config.toml
n_experts = 8
router_z_loss = 0.0001
init_std_o = 0.00864
final_lr_fraction = 0.03
Below are experts of layer 8 (counted from 0) of a mixture-of-experts language model. Rows are named router (the router's row for the expert), up (a neuron's input weights, with its number), down (a neuron's output weights, with its number) and show model dimensions 0-127. Each number is 128 + 24 x the weight over its row's rms, rounded and kept within 0 to 255. Numbers have three digits each.
Before each expert's rows: "comes after" lists some tokens at least twice as common just before its tokens as in all text. This comes from a sample of Wikipedia text that the model never trained on. Tokens count by the router's weight.

# expert 7
comes after: " |", "|", ":", "8", "7", "6"
router:162121141130148113132185103152139141096122121137123135185120137120087111123129150131159160123114159136137165115136074166129130156130126096181146128096126109111139090127127144104120140151113136132140107140149113069149105148117119175154082109121167121095106079087188109141148165142079126107131112132122145140104117114125139131149135110115117110121110100113176136151103159113129124155175
up5:092110093127151104103132141165086136104138124091110134120140112115094136126156104137158129121151160137124110189153151130108084118094123115165118129139095096116130139117119117102114138155097089127153168145132115109148117184094131112121146121136093138128140089161129151120157155115132115126115080124115134097095103127112154122116169156134093161134155170135110087097137138126109131185063
down5:124129108172088120141151081102150120119129126131143133144105125133097117115089121171169141162150147134097120094152115148141145135096115107127114134098148186174136097100138129197140126117133090103094083091117171136107105131111147135159089139116148149110123107122116164133150115125157163134152137170107135133111152155134110086139128136127142134118160133113139158176176141142128111084155
up6:145140144119182129114163095125125107098100080100096117117139129112121148160137171124130154124107145111162114116147119140115113159102110132168146074140064118165103123133089138149100133131139114092142103096139130142137142142122129102118091120140178117124109088106151116122151139157117154132148138114143170129130083118130126110107170103123149186119107059112122111108128119095136181127132
down6:097113109097143101145084110101135125113144120130148105170150153132162152123185128114096127124089110070104114148141140121125121140086098166097144167126145127131163142144143101135171119133125070082105146114145183121146099096130108147139144136162104101136162150112126116140171142140152151124106153156099129161142171115107121128133088089115156135117141144119115115147179146111161128127119
up7:127141157111121145132106119150153131158139119144134141165073116114109132110142106102159110110127145146098117075115111101128147125124140098164140125146165123196147126156147145146102150124084101122140090139078107117132133146111114109107123124132100133131085095126156113139144134185081117157101096167163137125178149115112119125144121097098162126183129136109169187110104109115130124129118
down7:106142087122132135093095100143117132166119164107126140102152146167132141133084167149133076151116169131095108108137096106122149164109102077102108107137140099137097098111108108117164175103135115180149137176093135151139130137099175106116120115149115148116151121149088136118133107124113137140161132137091157157122128174129139109164158143167126143145183130152127109143142125142110134134152

# expert 1
comes after: "-", "|", "\n", ".", "==", ";"
router:093107122078128116125145136158056153119137156173153149093146137133144149056115180171085133148172134155123125110093128115132107112111091155131119133132115130118138153154102092117076119121138136130184117116125142103161128138131108114129125160108162135173121130128113141157110120161110134101138122125158118139100115140098130135130074139185125105114136139116128123108135087111138150124099
up5:117118120078181083142131091123114109145126163178115118126146127068128184098103144137110151146101128118135115163084121083147106105142108134153112144116118130116117197150100174126147137154141112142134109121136102084153108132117119126145138163119122137128132129087133135140147115168121126092128126122120130147125127115130144113132137152173131111142120117114107060065110079122166129136131
down5:148125159132112133146143132147112112127111127082150120133125111110101081139118132127128150106100102161148174085176121129117158125124121120108116118094158150155164098142115147113124117117120095102087145156153101160072146052105116165137128138137141096123120148107111099137112159052113120128142124085122111141165155138127106165149100097142153153111137132099161155130154168116131142117143
up6:124157149089089117119153146169149100165132120120128168162116124092137130108119138102107157128142073165128133104070129109117125129147126146150161115124102113153136125157155162125098134145188141132131095177144138129141106126126110105147154147109160141122131097147145140119098153106122110155099112147158116093144115154077085111125159126132133109115149104070083138142127118103174100159101
down6:091131102094150110162120137079171110115148171113093149133132102120135094100149075096151146135110148119151112146164090097149114098149119094132162115162144109130113123150161106150134148117133097116130101157097112170128124082105148131090110157145117115119111183129123155115128141133164148160156105088140146104120163158090147122106116107143142131123126103159126141111180118137158169118136
up7:160106163072114108116147106141114118132161078132137130124120134103140153110085107129113143156141128139107075087091116132101096136109105147141118121116123117139144132131137145157103148143107142080110101088146114109091107146144141133146126157150125107138118163125130104134133159136158198123157119135152142095133126137121126120090142092109122133076098202115148159138085168093134166114120
down7:092159081132115129162143154115109145123159099125128126133153124166097144163149109154112119074077117143133117153148161093131102107118105142146131129117132126143107112181134108127145101134141171102133113156153099148112102131137166174145138165101113183116111104126169093142139120104137130103142111131070149165101125132145158077134108155126142121167137103114138151148154131081137132166132

# expert 5
comes after: "\n", " |", ".", " =", "==", ")"
router:118099167131106105074120129106155114125120111133155116104191201118139159129129116130128116122117128112140131130125137174151122105149080097120130091097149125135074134138183120130124164146115121105119103125106108129081161134155131119111106150095151088143110146128097117145117119146142114127098143146130120131122120051149119100107150087137112133193157124123129175134140124127152150104129
up38:141114124129147134102148135104145150132101148126087177109107121113114112148142161115123154114140131112142122141165157076102147070157141108164125149116148147158175158129116114161137130133059152106142142136107108128127181131126135148150079121125136129117143097113119162153159115168139145124124142139107087116154098163164153160124153138150182113156075157105116102123124112098132135164122
down38:133152118116189110122147161116104099101122145150125112123180116134144087079137143133097099147127145117148167124106113099132117161113125120131106106126132110101118122147171115108096095198133187076152130130101127173107140112125131132119122158092147130166114141163140156156163115116128130060157148092099102094116143105145104093150118148143124121137117133133103136127133119100139161112138
up39:102133110146126163113114125088135127130139129145132098163096124149163133096138148141091108141081120159139108132119166140108118125102081086154132121177140179130110152159148099125099110122118110114163098102124140077206101123115136116107099152085134143110127135139128129143165138147193123115141135084119140136085091109143114154114149084110154124091121109124133124140148120089129116127133
down39:133118150100136125125120103153119121084125132137066087172157139106158120111117156112188114160106145130135125156121115097138148158125152118139097105139108092125069155166147175068143132106123151147131089163143117101151155179118134108127126143130120111102118123094158148080157124149144127108141101106083168138140120120121133144126143124142111129157124111125129149196133116119106095123117
up40:171124128108143106127115123140088087109141121130150141137127199130143160123146185133123146110091126087113121118112135099108116139191110118095125091150133151137161086115173175116141114151148167150182113150146131076115121142152112126165165121143123091151131143129081129149146106123133177150146124126165101124138102097132147128144136132144124110113158117130127178131159103117109147120123
down40:117128134149116133094124147142144132156135137151133107136179132179094146169149153161135154136150121105165124122097073116161159146097114176133131112074130115107123138164112139108119128092172197107115125131129118152121104123116119160111096134131122163125129161154157132100114145129113112105111104122077129128122153137117106143125157115114159134173128194131168150098143165151163122130150